Experts of a small language model.
Size: 8 layers, width 128, vocabulary 2048, 11.2M parameters.
Experts: 64 experts in each of 4 layers, 96 SwiGLU neurons an expert, 2 picks a token, a softmax router.
Training: a variant of Muon for the experts, 446M tokens, 3399 steps.
Below are experts of layer 2 (counted from 0) of a mixture-of-experts language model. Rows are named router (the router's row for the expert), gate (a neuron's input weights, with its number), up (a neuron's input weights, with its number) and show model dimensions 0-127. Each number is 128 + 32 x the weight over its row's rms, rounded and kept within 0 to 255. Numbers have three digits each.
After each expert's rows: a language model's description of what the expert responds to; "gets" lists some tokens that make up at least twice as much of what it gets as of all text. This comes from a sample of Wikipedia text that the model never trained on. Tokens count by the router's weight.

# expert 46
router:157089128124142155151160077101162069087170092115144108111070159089135175101106166153159146130158140083158157085142078143087082161148096090108093103147110099161147149153104089185111092104140086079080129123101083046136152094100156089124160145148145077140164151179152115102166103154212089088156083155153128134165132165150157117120136117178147150110177091157087172123163140102144102134111
gate1:107082166091122125165094110134113150168172115145100136085105139163202172147114188088131128252129136067171128143096123096164164145114136158138165095154070106167072196084179142146101112122095140109087133143123058083169165160162125147112131160178200118119118142143124059149153125094100115116129133105159135113133064107120123102133096120148158157148117133142139148127183107117119118112101
up1:134106107108064105140130086081087149136137157092155135088117132124158141064120161197159080113117134101194093109127113122129173199157182136133191089148112123097125157098157207135116079132116109136181139161166096165141109099136138121172141097154137095122070165121123114120110156159150168101195104104171103121068125085092111143147091066137176165111106158094115145094194080123143138083116
gate2:161122183110093152175080107109146156103113091132141102148175137084132143143163182144120122132124107098183146133125143119058116182148091168067167050116110106174142123123072120150133159171205098120143134145136073118103117140088103107042106149203156096153126170123153124092086144172168119116166141124127076183160115142133131157137103136118133078155103109159082125117154124060087179140151
up2:150154106154121187157182088157095173108159119169089089138128134140163119122079186075131102098225135152077119139189125164137122130160097099143121148126135094124087103098095103150095119148098054116153154082134138060109145059132123103119133180122120136113094103112068174126150198136146126111088144098075148157114177105168099203155106099132139153119164130110152172159107139173116107127169
gate3:158115160139140088164164161116094122150175159102131096122086115113132144101143141115082108149148117163148090102171105161122106140190106060104108095109082156116099077154089133129100108182136096044090089086146039141123148170069111096135153127076164063150116126109137215109183123140152093141152142111088181048177117087147134151120125127145122142083144127107143110109144120108108162177139
up3:181107153126109120116109107165140169136129129096087150098156092110110143157059142107075105160136129154104113096080152183142144101155134107038102091139154050122109124124177103129145127122111134168123075134095051151172117152146136153117101147171161070160140135082119168191135109130107100138137160122091125168167089128134059096094101078095139091057157123145123106083081166137047129134129
gate4:150140147108084119134203149090111117135114136137103107122035161205146127057153141105152172120180202121105143138118121140085134166102125072112116105117124115129107105043099116190110122098062088127104137135121092161071145129147098067096105169127123076139153168061129077104083124185146138119136122114132110134129098098120142129087186142168135133100106150160129140196188138103123135140139
up4:100149204144157118108044101098127114109102149165156112120094115125151133091092165150117162138101139183075143094135155132115110128102143101084142138125084145173174093098130085100135187102143124146089114174155144138169059170117130131188141126159169136135120150108097125154211138119120074089206166139096076074141170129142133109167110084135057147186155099144076107122137119124075142094137
gate5:074113162147139112131124118095149124090148167099093112185100151098159126102114113106144038135153185133147165117167128098161147202164119057070113140089093109115182149074132109148110131183093076123096103093132085136097137151123156190089159093090080172117111137125123119032149133124142139152109163109183119126123120133130123114104086160167161206137172123125118127167139095089144071105115
up5:108161109105077113092194195127204127112088128179151160136107123124184143138095117083124148111141119092162105167146125116092138148147130126110078157180089145166137145115097128165196146160179120102124140044090124174122090127107122144166112140160043174154165138078155151140144104122104165181111105185079127130139133112167151152157130123137117102154139127180090128105149137131106153227168
Description: Line breaks, table codes
gets: "\n", " T", " L", "L", "T", "d"

# expert 2
router:127095074142131123168141105099157132094138077095178105105122156119147142107073149140179104140152156141167176116170069163107095162179070088089112121182085096143143138161132074172115081107146100090092166091101110099145150096140187098120161153092143115156160154142161100113162117173094088115148133172152146159172165185165163078152134123165151189089156109139090200103169140089139104100128
gate0:148149131053091116150135120103175113108130096155136143143137169114086141101146118141091113146158140047070115103146096162048067112200111115109102124104141079140033127109152152148131152160206153124180096157126090133115141120119117093123131119150126094110179161163116112073164116148183120108138118181129104160160131128089177147103130139162126221116151109175148099142077179126096130110117
up0:080175174118134177122165153177141165110110150077109199081104068108102125085092141180119158112115104095111145076105200131159162114122093122127069170161162118173146068095122160089144132153121165163117162149102108075163132077168122070071144118083115105163123120097103146109141110155134122177147171147151104137119120177141173082186136113123139124116075133122092118134162146164085107075174
gate1:245118105100117118154152103114149109135096075099191095102147149104127136139130109156129155126142193157109144136190177105160087113165091120072093127140145096156165151098154123128190114082136123106114149165132122087115147191070133084120092071138172100135108105175117068114094179119120095135121155106081141129154187108083113128084136200166115162142147150137137103101089081110130161115176
up1:114074082147118122090110140097116140152142146126085122126101130058138119190120062145119144073082113119146154152100160130100078124153153183114134186132139155085142178102218098102083094110053115136147183127109121166117146172140138119155157159042120120136155120096087121182143109141101140121118122173116124132144154134174153147046161161128190138103121185144123199139083149134168139122140
gate2:065118129091104093207117170176110139132115070142165101170154116091101104177115144089116144101121176139141183114143114183105107132174154075100144169126112159099115094136069138132127153133126131096062177114156141117173098180160149152114099098106172109172108129124113111158128156110123128147123110159115150083120135186132116136144137088136072141053099031095116168127091074167175116174160
up2:092111086125133096129095033150122060104146189125119169112137139113130182144124170125156138107108117111178131118122119101156116102164145148098133124134093148182111134121130166169148152079112116123137131120184183112142081107147071140101136063192098108085077113157093090091128178119165162164125118121141153113191184054146162100157131167102174153103088137154139075175121153155126200163109
gate3:143100088180135164138113137137088085136128062138127126199163159139124159069125156169121108129121140091146117157115115159196085161161107084153131109137095122132157180126156103143151140129090114082066110116085146113085149094096093081139146095127117118157068122187181098148169123134145073141126069135051155139137159146099103091117061128156100159145177093116085142061100155133147185081099
up3:121116084118088128168191113124198140084137182173144141081159131150171158148123082102168129163095133099107078155108149195104117172144091078105147105085110118140094152111061140119167078070136113136070075092084114122090093180132075096105111177124151149165102118095076127119145070134132112155106136173129141156114148114144142159106079149142097129161087083093125089079136144125166184160108
gate4:137134183086184127146128139091111151135165131070110111104189110094198120077146105150165135126095179093182140151151127143091137152150107101096088073120147100155142164100094097153080141114142078165110155143201130133055080142121105131148174110144175137158080125171138100077132126192145116079073129143125107146179104159156092084089105185117071153148127117132122137169141165127114158193144
up4:133142151121180176147111159128106206163129094110137161113179100126141098106177079134071075094062126123091084161127110147093124151146120130165144127116095123127103110049108166119110134094158168082093167057097152132171109113100141116163097098151146131102121134130128160114092129210129077119134167139155116154132155074113154176095103115162131139116140138094103137034221169091102125118116
Description: Early word fragments
gets: " \"", "ri", ":", " st", " Re", " Ma"

# expert 16
router:152106054179182142152144127093166136097133117093152133086106154118149182104126172084118142168169160079121161101168099144135092176156061097117094089159118080164154165137103102174074082102159095111074138105074098114139128109154190113117135159093172103165154167142153106117175101167094090122091123180162142169177142129140177104126156165153147119123155078187099140135141135097155121115071
gate0:098171128130127152118083104095163109096148121119113132152068154140191159099129085120194118131097117157141131160212111144077113185083085114122116112169085163165084165107111161118083114078145175109100111073099132140155116158141132139106097138143172069075146138187123116146119091143107095128160156068114126083154154168165084118108200137121138074149140120091096180122140177171141129066165
up0:123109100180180093112190147169135195103121166113156134110153158134144072132121156137044113158122093174127102160177119141147133122111167196142103115147136136083129156090118172146138123083094074129131144104066115085183111149061119128106130124145160123208075068125137122131102141130164136094127127112185173157100080147092144082083103154096132096155121126143149066144140169117080157085086
gate1:195164113133122156151139131159142115104106088122156164083105080146162124069155177100178074137056139130075110120128074092120161127132107142062101043134136179168136111122149155138051135137141093040167153159086109139123092076111105102110152107136099142102110149085110147145174144151109098134144067123097206109203094108151146141139146115123126115159145145129081097122131102111146134170140
up1:075102153147104134097130152125121148171199082097121144079116183200125108098140179127066084115161085103095156160086098119119139153101164168146144149076092123151146079182097120167148125180132151117149119170172130110198128133074135088119189087118135150150161122102151099134132211135154129124146146137181180148142167121124125137180082080140133178063122128088144161093145136137171109095126
gate2:131087140096107129238106096127109158202156136134098072127088182137114142140093140122091145122173114096108142128202148136137165141150079130127114085126130120158071127157132090061119104120144093114139176125076164112126110157131141062130149164122133100129170099131057060147146167114126108119145180103121134112080100126214164131123124087132128059080129154197157092121141124114157122120156
up2:103116125142122117068112173062148138079144087125073080124139158098137157156105088115054121164121096106121123133154132132073133125148176157117144115122136079128109155124177210203123193134151116156131160100134141086080158142167122171107129131110149163187175141093161107112121103122170176149126139153110081157139172150166143065091128049118128098138168124126128190173094102174135147080160
gate3:073090109181074096152098121099151080106129113119092134135154174152144088102133129076176194151090100103130080131239111106120131152141112115095126122169147135118130134118083142155121126128179160126122164105125146140064148120104169062088157071101145110121152121181186097155106070154114150117087078168111082121157095155100138096132145100086121150083117130114162186157140104126100050137158
up3:118108131139106046146125100125072133098119108133125166049115176157193158137109097129116150131105155110130106176109098151070124084143158068079142110137098088179135036125169124087131079130098133156101187161124161159149115138177160097054144088169117104144079087121091154142137119071101133136113146162155146082119153099144096157163111152130095126086105155102122144058136086123182126099128
gate4:112087131144068119137153160113155127092143158087111100115127100094116165147112202127103126087138108148151130145173165096100147117174160108092116144089164144142118110068099103161111046110108069141160161085139104133143119089118132131094194143124124086179099130160138118132155184169117103070092125198083111117171089103111173133069170094172104152127076149134113147173200111067078143108150
up4:141170152084142167158146101084104178043110124176172122155095109190119143147123102117136105114113162142104114081145105146175144163172171133168144127130101156183163123099177166092119116123158169168119136148103103104159143093181117148121113110136176096117085156129115149082134151113198102179138116104123152141110103155184125184151164089101190113186091129113164168204075173119130074104135
Description: Word-start fragments
gets: " at", " p", " and", " d", " un", " Mar"

# expert 24
router:115102103157148178146102118135111198158151122081147034091146158118194165119106166120134141149140218119136123147125113117178121149184136121140100100137165095074131119144143139124138165143154109106107142130142132196119132052169149105090139150164131111111117191200137120115079084153095110107125135138070172141166138122090123079121143146201138106168144098187106169132158096128206152129117
gate0:125149129069129167128171127151096069109123142051169168147209183098109141144113160120114151153173157151125120123136122164069137084173135132108150033173111132163100131164132163122127125127125110091157182209106141120111165093165101158212148132122186132107089093109138174142126146134154083152121155078135091095118190128132164085101147070091169114143148141144135139163162164132100129122120
up0:140142131067123104156111069131140127139180133140143145119097114096077121175110134201140138134165125149107138147105131201083115132176113098159103168148106146138102187139124069113153151096176136120200134180160160160123125115171160072128142132027166165120117136153159158167093123194144156105149126125128125117142116130117098169108101098174100126197194154085146092129096079092153190103120
gate1:138141125136154136155144186130143111115144152095098138077143137071093127156149091141073135072135095110074145145141104104131147154109146146129152127074131178103122110149148160094128186181153084114112040167092183095129155156115096100120130093118117114179150101100160087151159116128158119134098111186059168170144139128135200168129085078110143107156172137209154094125111156137129150226098
up1:152144084074128116140131140101142137177111127185109079164144146128122176110117168130098139091143100156168174114135101164103112144147128164131138066116082088167124141108187114131141113152138126119109111105115098096098055105109109138130167150136032099184093108047157191127154159156190076138115168113109167137083121099160052120136125155113083112105209150135160129098136076095141137121080
gate2:125076121119135144136144112143161121140089117124117136117230081115152159097104126102159125151105135106164082083121144155112167113098124177076199124131118090088124135117168187179150116145078136138103142126124151110121162111119057092107166144078125133082094105137162096146096101150069105142105121160067202144122147159120162135144134189081167127103131109130099159104206030117146174135114
up2:132100090082137157184213138124130100132130132056125153158143149151076147165111149130133074098184154130137110134167089112159104197105164112087156109111107127070131143111083091088093151063142158160134135150111065141144144176188144157140126117111082133168108169135087129070070151146120111119069109077176120060104127172089145138169140121119163156124079151148184143121087101102114137142148
gate3:118187133110129094131165156128199125128093186181128130113145136142104144133102114101115116080134125084178113139117149100045119179130111145102103087125111166083116073089200119160066155170158139160128143182104121192139142147156157151068120156086087158131144091117134135213154077103177119160115092098133163144127134193129136161160142091139140115139099135146087154061098096139138188106107
up3:117168180109070130172134081120106114112170046105177100123127110162122216159089115131090169117111101151137165141138067119112187118145120114145165105170148083106182113091131170161133074098166135115155148104093112106148148103116152168126088179107133154079142091131138149098162153096101124105142093138109153104150056144121119109072148106147087089177155139149138067101138140182062125071153
gate4:154113162112121074108127129152171202134082057148085127094154120106158178143099153118108158141125135150122146178160101112142179122113119128071066123080093115071088159185083118085110157121169153165117154122171155118100156124178094092110079173132179116116153150157104162101054159065131101102144120132113187101170125093122086157116094167136176177119124082118104171185114127128149097128116
up4:055097144152135093109120111098160103131132138148110120150154132174086071131103153156200107096117091201103163118145167179119125055147062134169157097039153114091134156168115100104072148129120168104171073076073126163102137142178148100137139058122161134096119132080152134118159119137096127146171122075144111075134098151125093125118086093122135118143186139150136137151152198117125104147119
Description: Second syllable after consonant
gets: "ron", "hi", "x", "mp", "em", "on"

# expert 35
router:113090181165165132125165077107139117148113100115126104123111146078131195119118136136110203123133199114148155084165127190148115140135115129116114106210059142051132191127078141128145074122184117110129119113110124097132134123079115120110186153125140078122181152134118088111159106139152097128124072136098155141147163189132124124062130093156106136060131115121118135072133121113130044116067
gate2:143104117147100132125056047149161096065101144075089092131131120143104057077122113092131087146159110153107099136121174091117180161117137149116098128053116180151115117151058132117124136124123144093111101127147116153172190152133110115104132154138100175086118150157129104208107122119157143135108183051129142061142114119137177167188104153123097078176115131130107114108111091140185140086150
up2:107075069194114116142106127093107087094174126129121162129060172084136170120111106163114158102161151074104175102111161076107147097179120173122154102230104112135188190080134121113164079097120117121143141138183129178139134115091125138147147178099110115128137140118094105114132066127161118159094120128153168128151152161111088105118162087134080193127101120120139065142181127114129064146146
gate3:081175152153112112179133112153130161191144142134115118082179106179121088085120108122143130131148108175155104181126149085155099086181125155136095135168130178173168134071133069156136091143116133166169107142102109143126108095175180110185080128131148166134178143102141179146143087088057146135102149113112118118106128072102146146166189158113142212134173111061162187119116102144093137132135
up3:080132150151149133136148112170091055146106146099109122139092134112164138167113117158118136169156061086116125160050160147121079123124191132095109130101174137133160099081135137149135145118109127181103139111108141196136090103169110120128146238187133118122069108129152095146126115087172151165144090145152124128158130123100104136069180123151144127126034141087123107114133175071114079186113
gate4:068150135154059103129143087150132145127153119157124129131107135130129205218151131097083195173139097215103146116157102079081103142098171099072146150103089143163117141099131158162132181097058122127125098149135142112115113135100101145122123087163123183081139110113121128130105172106126125134134166155148149139153124113081099039156166113092199167162095152085104128138167163117171148155118
up4:138142117230086138132129115147171114147085149113110069082153067121109140108119104199153087117101155158103126150158080125057126107104139155205095076091115118124207108173094133114100120149127085160160136145089089109129109106144163123114168127117124183222142076123128128093073129102134083104139125182138121067130126166151148157093130093150122115136137097127137074078133136094123142168128
gate5:103140099163154172141125159128100156133163099158142151070131157111120070067170161150118134123151128145125074153027141191108120111105137110101095107106161122208142127159140113164092092074121159152155117130120143168162150130069093102157083082118091137102107153178131108131130163112169191167203157149077140130171120127132135105073149131116060172153113185117133132077173145162115150114130
up5:123142121118122126147180162135118106133108115125164141093124111157141169065134150182142074089097129165127042126121084173105154111135138115086117175159135138104074143150131127124123111098131188148090102172124086213130159186122098101085071143122141097101071105160152113145159182102141083119121154148147083157139139149140111125140193103082129016093132166100138117107067160156091103106158
gate6:083090183189093140091069140153080161103135128122155155107143115150134127111182105157081069119147176083083120137118082108137089083095124177128121186130175129129146122087095170090118135099119142101099113114095149179121155149151145078111097119158178180104118114112157170132175141062166152137103062171108113163165142192170047128130165083170141156119097092101116117133117121112136182127147
up6:136096150100159110147114136109087137102071132108130063114107111090071125147152138102136186189111173121138178121117138152083141085084069106105158112138127152065179178158097153193118144128171135126112092183154078161081135154131173127058114161137058129081147117130136114121090170144135130129105076135156063160112027103166161134098117140168133123139130116132179103130154128116082091105134
Description: Line breaks and markup
gets: "\n", "-", "|", "=", "==", "==="

# expert 40
router:124128123127137109141176115108131166092182086120132133073094161137126114123164136171179126130130172086134126122144062117135110121159041117120127116176085127066142178190091104131100088065130097071112136049121143110181115124087147109144180123091127142153133131099187069085102111151105116115117124119100163106130200108163157127126134168139136118101170166200131109163178190114141128071160
gate1:138167092149145164135099109121128123141122120132118159121128043128155189114144145167073148186108076080140127163135097164199099136096179116135149151125156174176135103079169073116116123119149131180146116160136118126120143186118121096125083183094146097158233103089123113181111120181098106108156192125085102189148170143121112144096094088117118149127158122083107113101134097140080110072130
up1:131091105155119109116148101140030114144166089119159135116115226151126110159153102048166113125138129155113106136159154085111043122116075116110159161063108157107121170128083174114113105112138053101113139128159116139098112105131100151169167103109098118099051195152131139078078159152102139142139165175169189134104124153133123112181104178129126162141070096147093111121132128135120122130123
gate2:121141122074136186094165143075146106147073168167101146128108100131052185193137145121111078097118159128100161177163093185149162153154142109136125147115031101140163080088123128086119160186165126140148180182126122143091105158163132135119107176134100145146106158138145102105195142128093126158103114142165115151116186124105105153171118073128160095164162086085150148138063110134101134150155
up2:165084155128102063090067135133145092101059084132159112138135136123108139154141136198109109173164222104155124135197122106124103133194126119146169169150160089121121135157162122129136123133102137144131139159097119117095105101127147081117112146061061182128114141094127141174147130165123116116143145116192237144138140097093184118109085109173135089086145121161105180154140115126158128121184
gate3:173131121116150121107134067094176103120080188131115161108145108181102110099182058112079136136116161103192143090158095176160152093051133141128140103120133128243138161129154183124132162122125130143158127145126073182136175134126118120174095125159094131113091140135080128063146100139057144110140125131140094136109155113050082137122143137103110152139092098116135107110078083089162161132147
up3:106078083116140092125086118151105145153115074172100152131109157110086097141162153086137160127175123166118110174178138111198085092116088106073123142132102132090068136145102127094141136174147112144086136140119146093095145189109104098071123122148141102216129150092118108115150182131131130106196097132158117133166222137171092123081083105107119151161155132092121144198126113174077123137074
gate4:154140146147187126099048131137143060144122148128126143133143128140129143125110167176111129164130106188089137103162131136175109137133153133148153162109146211143176097135164102184164173108160109182134160185137156080122173145149130112103159077093069145080101187115123156200073153113086125113138217156211134111132161150082119145173162110130113132110101104138098118116135129176169131126110
up4:149127070077143156157162098120135148151102069140140107153130175079086120106126090081159196111137143119155148162132121082138166124102123177136187105168148105081132153079177155130098063170133163107160101119151119198156180166127159118174086183138113111128109102108149157173133158169182152132083115130112132113153158077194142195096175173154175143127100094152177144176106126114123146133117
gate5:165122183135184151141194181104132137037104127149137141121117146111135137159109138137154136106174095108138160104155122194117123120101138172096106137076110135100134138095039122126185140133098132122076095108115161129161111139133150122129142120098083124096129131075127140125129125132144155135155153134145129090083196156176069120144182078100102158143115125159089099102130196186144020113060
up5:092094193136158095127129178093138144164105142140117156225183063162177143109124098094125158127103146108102147162144078104161144153124196124080154160135174157144095101077107163148104132147107124157073167168130112102119115148091106128127139089180116130128178134097201110127133083109164134154113145198116097192086108083119113124125099148136145184117135096112107115178084087145096161183156
Description: Clause punctuation, conjunctions
gets: ",", " and", ".", ";", "),", " that"

# expert 33
router:145099112145118141170113074111163116088146098095164120079086165109158135104137163139178142155149129097148163092155114161097099151126086095094093089144075083204141163155125077170090078119146095104100122091107079119143176092163129090082174162158176093120143172179145107094153092141113082088144103152185137154169161137142144117143189108173156155126159104149105174174148176095131063105123
gate1:184135105176139075134095114105136122145120108129175134116073107157115148186119136166149128146105159143145120117081115137125127200078096139156087113145119126101085068131152152124133141160136114142121134127134210135149114105151149162082178190114149062166107123139163103121141099133131109095176165176124039156164148172169113170138177150151157108156124183159111219111139120166206129079121
up1:142153172123103099126112102093143080127125102166123132177112164174074052083103074105146126121209152153100184145133059122113103152131129121088173106198090165123096028094099130106152109149097119156120128103112128168162163071115102054109183172105154120118094114087146116119147157123105163127089163152148133102172110142134143145125116119114096169156114158111093170106153137155095166111186
gate2:138089127098134078118116165161138130082163183116085087131143129111144082133165143115132105194157123165094160089130122191164148107175140110087110173178085126109098142126082090146181070117204169147148153162123106140168143145121120128133147165145071097165148138114132084129151075170053060116159152181142113217176181150130078126129184174128137119124120111150155145132127117144169138143129
up2:092147122162087122109094174137095118100179159075174146122130111133159108150070136098119103128112088088121121111120171106104110101169125084168116115113133091115103170106146152079091132128140137096086179122135127173063127110052166146103098100126075093091115178187137150117129116095108086124132144154168085076126141164178131137091075156176067141109075120055129190100145111163160165192118
gate3:158086105145127146100101143081154134118213090105124112132117038119116180128095127098102174185098130077094148160106108099123124105160117115116165160147072197139167169124165130164096141106134155128138121115081135152166129097155177156156157117143160016135151166116149198116109127104129128123116123121175144112131116136064061118095144131129126124150139065026130129148129120080122120119133
up3:032082132157164120153152124146133158135137152138055126151115105145154100164141153162168117154173130113158205133072134146159125073118097140123146154117065127106152132118133124129145073150081122141143088107137093146113129125165158139140137140113200151123152124076118150098103095165166105131170116103151135061063114204118147043180127142150086202100153101138142134116144152136104104055094
gate4:222153092137071179151128160126128087104175110127155124097163079127072172139180153099174131105111179127128153136060055122112142062142121063151149164144156116177138129159124123138092149095150118069124143112165145163196119145126141120141157173069082095098136079117124117102177180147160126153116112129149096129118135166137178113085150136117161079100077157154105137101184128140154144109160
up4:133143149151174106112171131096098132153105109151107137090163201152129153147120127112114175184118125116121081130179075141160142123112168232108127143154189103131159189178035159135103132107113077093159090162124120119129120112133099150091170180129056118091102154166188174189134136106098096154103163152122127164145142146100150139115138136099080135115142102133128111196198158132137138150108
gate5:190043150098094136120112144079110114069166149139127178092136172129104097115061087163102103170135160124175129157141126151132036174151088127102127113087119160080118164096110141181203176137124089122059147115138084099128118184098137147132146155105163117104150189109133214149128125159117110143111144149130155109115112132146093144105166065100181126144147137150147083137120110153126162094107
up5:106111158138152137147169124183145111120118163061121149119100183124121117172090076157094078147155163114098117121119115149217077162131143146187124144089173079180137111104111151085164163074128124074198155104136182096111116133120160081196148090135136168062170139172168153118115152115149110124116169097124164147111123071102169172100189158128145122110163091126103138144105086113122124151165
Description: Articles and apostrophes
gets: " the", "'", " The", " a", "The", "duc"

# expert 17
router:144091135174129177160160086093144112086144104093152114082131156098154151106079159156146157168141143113149177101149098159089092158153107107076073106136093109190154167155078093148102095086168095099082147110092099114180129096120140107089146170147168097129160168157150121079135102159210088119174092168181153180162160160153156103144140106142136143117151096137119180195157181099132117099125
gate0:110106101063108093124144199051074122165173148179134115142119151121176179082132118102128066118167182157188145129192155122130107198124072108097140106146129138089168158144131150144139123107136147112111117108153113105133076103096136167084144141093133080123113088095149084135113109117074103139152094148146123104155113094155184067114076127125082122065154104177098094148180155149091126125173
up0:150146160149130154177127137099129180128126151178147118144136118091108172136162090153052088123147091135155145120148169141108160154136068164083116126123102181095182162125168129097128076071118078129172144172173154146128173119083145184169145099151107065137071050058107092147143151107103168167148105123142192139091117113156110164140121141124091131114110161095116106190116134157128202109110
gate1:165136143124100141150188147144138126074162103079181150079095132128122122120176187119155092162160157162152121057105122118106146179073077104125079131105127185057108149211090169162114126084104064148170108159134090088118137116162087100113152092110181094128084153112109114139158108179113127088135188153124131144133166121159079099090088170145110130164162100147098131162164143110153137164122
up1:110117123134148128105092051134106119101120184188101160126109121083072155093104151120103152120105131137179132113073110116135186159150167128116116133124196158185127105101221097137121095086156131131134183083114136099113149131144183114127131112134079167131095112126151130117152178102152132088129053100215093143109049112111123158143152112141153115115142075182136118123142086154179050134117
gate2:118131134132142165161151184175136119185119121096158108082155137136095138083119194086120116188127141102136173125184114107112112170127129116134130139120052136128183113156104104176185061095128116151130139059062168136151083129124093085120095096154128102188121115129138112051198089162179108171142096139097168106167096101067163121127127170123122090102134117105137153097102074138119136079142
up2:086170134123096106165061112125120147120076143072057048145199112122125156138135076127163092149174180123096149129155149144132134106105155173101112140076098176131161129105116160133144159174150086110133107134130119176147101123163130088124143119186176110081141120161177138111107155196072112125189160133174111170105090102112131132083153084125110140150181053174137144177128122100136157167130
gate3:138105105135172128140094144142181103097152126062119108141171118165151066111100134155020133095123154104154149180122108096069132119178134172062100100121117124131150130116133142132101138126150113096117176119120089106150101146100120094115117105066073052148125151114146101104173175114101122145150118151129119224188056092131143135133125140126170182093136170137094172138198123111113103157093
up3:162094129177170125116061198133033110136156129118157183117111111125116109129167147146130093082105166093148138130096243176116152136115061125136131174172118136149115125133102154072163159139137145130143141130130116146135094149097099098130115114085073104115109118135121139189209171178178157180094131114158153128136145152124150081122117150111162136099186103194141148162147166116149154116097
gate4:163098106210143134146156084149113169146143130106120130087069083157127086173113126138150129127062138153116135150107096130113155143126096174120169192156089134106103169162114130162168135111136166083115169132091169150113089182146140067076167190097129131181154132159118118143085071092104095142109080124139118128135127132144175116106135161144152143092146124146097166153102023041122081142117
up4:138145134088151132106095153147110134077099150106104171096185120115155139140117115110061169184137092076164097143178121156100108144180136144090202079132143172109088123112100101124117060161188094098123147105124073155131141055146107114134105081196136128137060171145132089161122108124152164162119122120122190124081107142150127090129175174112149188133122127135111115155085172127214121146109
Description: Headings and articles
gets: " the", "\n", " The", " R", "n", "==="

# expert 31
router:174100125147135164180139083111153128095124092096163120082095142096147152088084154133149120157158158086137184108181087134097111154165084118070086091159112067181145149158098110170106089114146087099085157108109088091163159066182147107099139137105154101176163141169130103077168102139170114103129102163197131162140142162191152108123143082164132155111152100153101161154138135069147085085109
gate0:124113071144085127162126116117144098141152127083140164082108174146088116119092105113140110117108173183141122109128068088141114116183111081064126103102183149126134107116139182109153101061139080156134219052067148126132211166124114136080122145127111109136131170132118212146092105128123137175124141190150109119098166140143105159156120122168146111099127146166080131154144076157126098090077
up0:177125185161143126106131160097138096149064142136134162139175085107077176101117139112106072121149184145144095179174188078077161140088165126169111167122158089216190136125143099091106057141147165117044127177137092095162105129139120132141162118156137133103095106133131116127110145206143135129095120126044153128166109162108134089133102103153103160123156123154172140145145166129144132098144
gate1:148147063153169127148179128097175179082139112099141179125170143141131107115111143170131143121135082128072148156188119105146141154186159100113100120187117152152102129133063169138082138166120120067126115142107129119102142134094094187072133125116151120131064184174129052114141124159053109127094088077088126128174107132146164068188132158103126190125094109132083115171157146117137092103129
up1:121130086147058086123100148057090112112131141111123105149107175071103178142155139104128116188124114134087157151113146159204179112062168108116162079119137134129109145046145124128088078146113128137108143098162151125097144228167129150111165122109175136177104186150131121081085080184088146091121133110190163148144101105133123154097146119086153100152106130189100120087151138103139139144129
gate2:132086073130162138150145110130155103117174145105141105102080064188116116107172131166134122190140145147128169114185110104103154133099110136148106112172065199122165120110105149160151165041134116114103163095140170131155098134145059036145144086094144095123119110126127104132169137200148110109081108121165111123166130096116146160159123073193100125137147075136173149212135134143122134155128
up2:135133155185098174117105137128127145121098155169106131107116131088184129113043072017189142142136103133068158107091122091175071160140151156133120161151125142129115140063194094112114098122096144125107124137156116106093103135120166088119128102132120125152148148088074091125153114136178140125149154164115115132115053118084111142145150077158123141183071143117145179064141181110158127096075
gate3:150082113073162143103208118129154103117191110111107167110108164160179134130092119102189095132119123094098183146151119148136119122126147135133109164167122165103102136090075158149079100150172119137106178087174167143088116129121166087131193175126099098137085147126173158174146138104114108130110083100137113131218170118173084150143097117190130161178150136065106177161106095167166159110137
up3:080114108119117110155158174167212142141131114151113109108137107137205057093127112092137127187154166145104164150184098128137101119074152164122128142162099149135165150109120156156150051185104137184126124115112145154201157115123120132103094127130162111137168114106098138110189150113101090137146132092132120118083088153188180128127108077108125140144076159093117135113136205137092156044183
gate4:139140164126146113139128092124092094107141093124123146143029122125095140109110090076105097163121140105123229097131102172157159172118097133103104184117122149152142062074085142214100111112146124096095160123074216158153145081179122128126106085140131190124107100128202101160084109115169121145142105117121079097142174149167145142107181124138170132097141143112098113133095120118100112101096
up4:162104169124155106100114095128162153059151098138109159073162119143125130113143129131079076080131079192146151124190073128159175149142092077153121092082199098222113098134147120137103125115186164110114123066045062113114141143134095129112110124111116148110173085102100147132126138121074141140115133093060122110130119109103151127120177191115107112131118120094122175103157191142131092142136
Description: The and name beginnings
gets: " The", " the", " St", "The", " Ho", " Mo"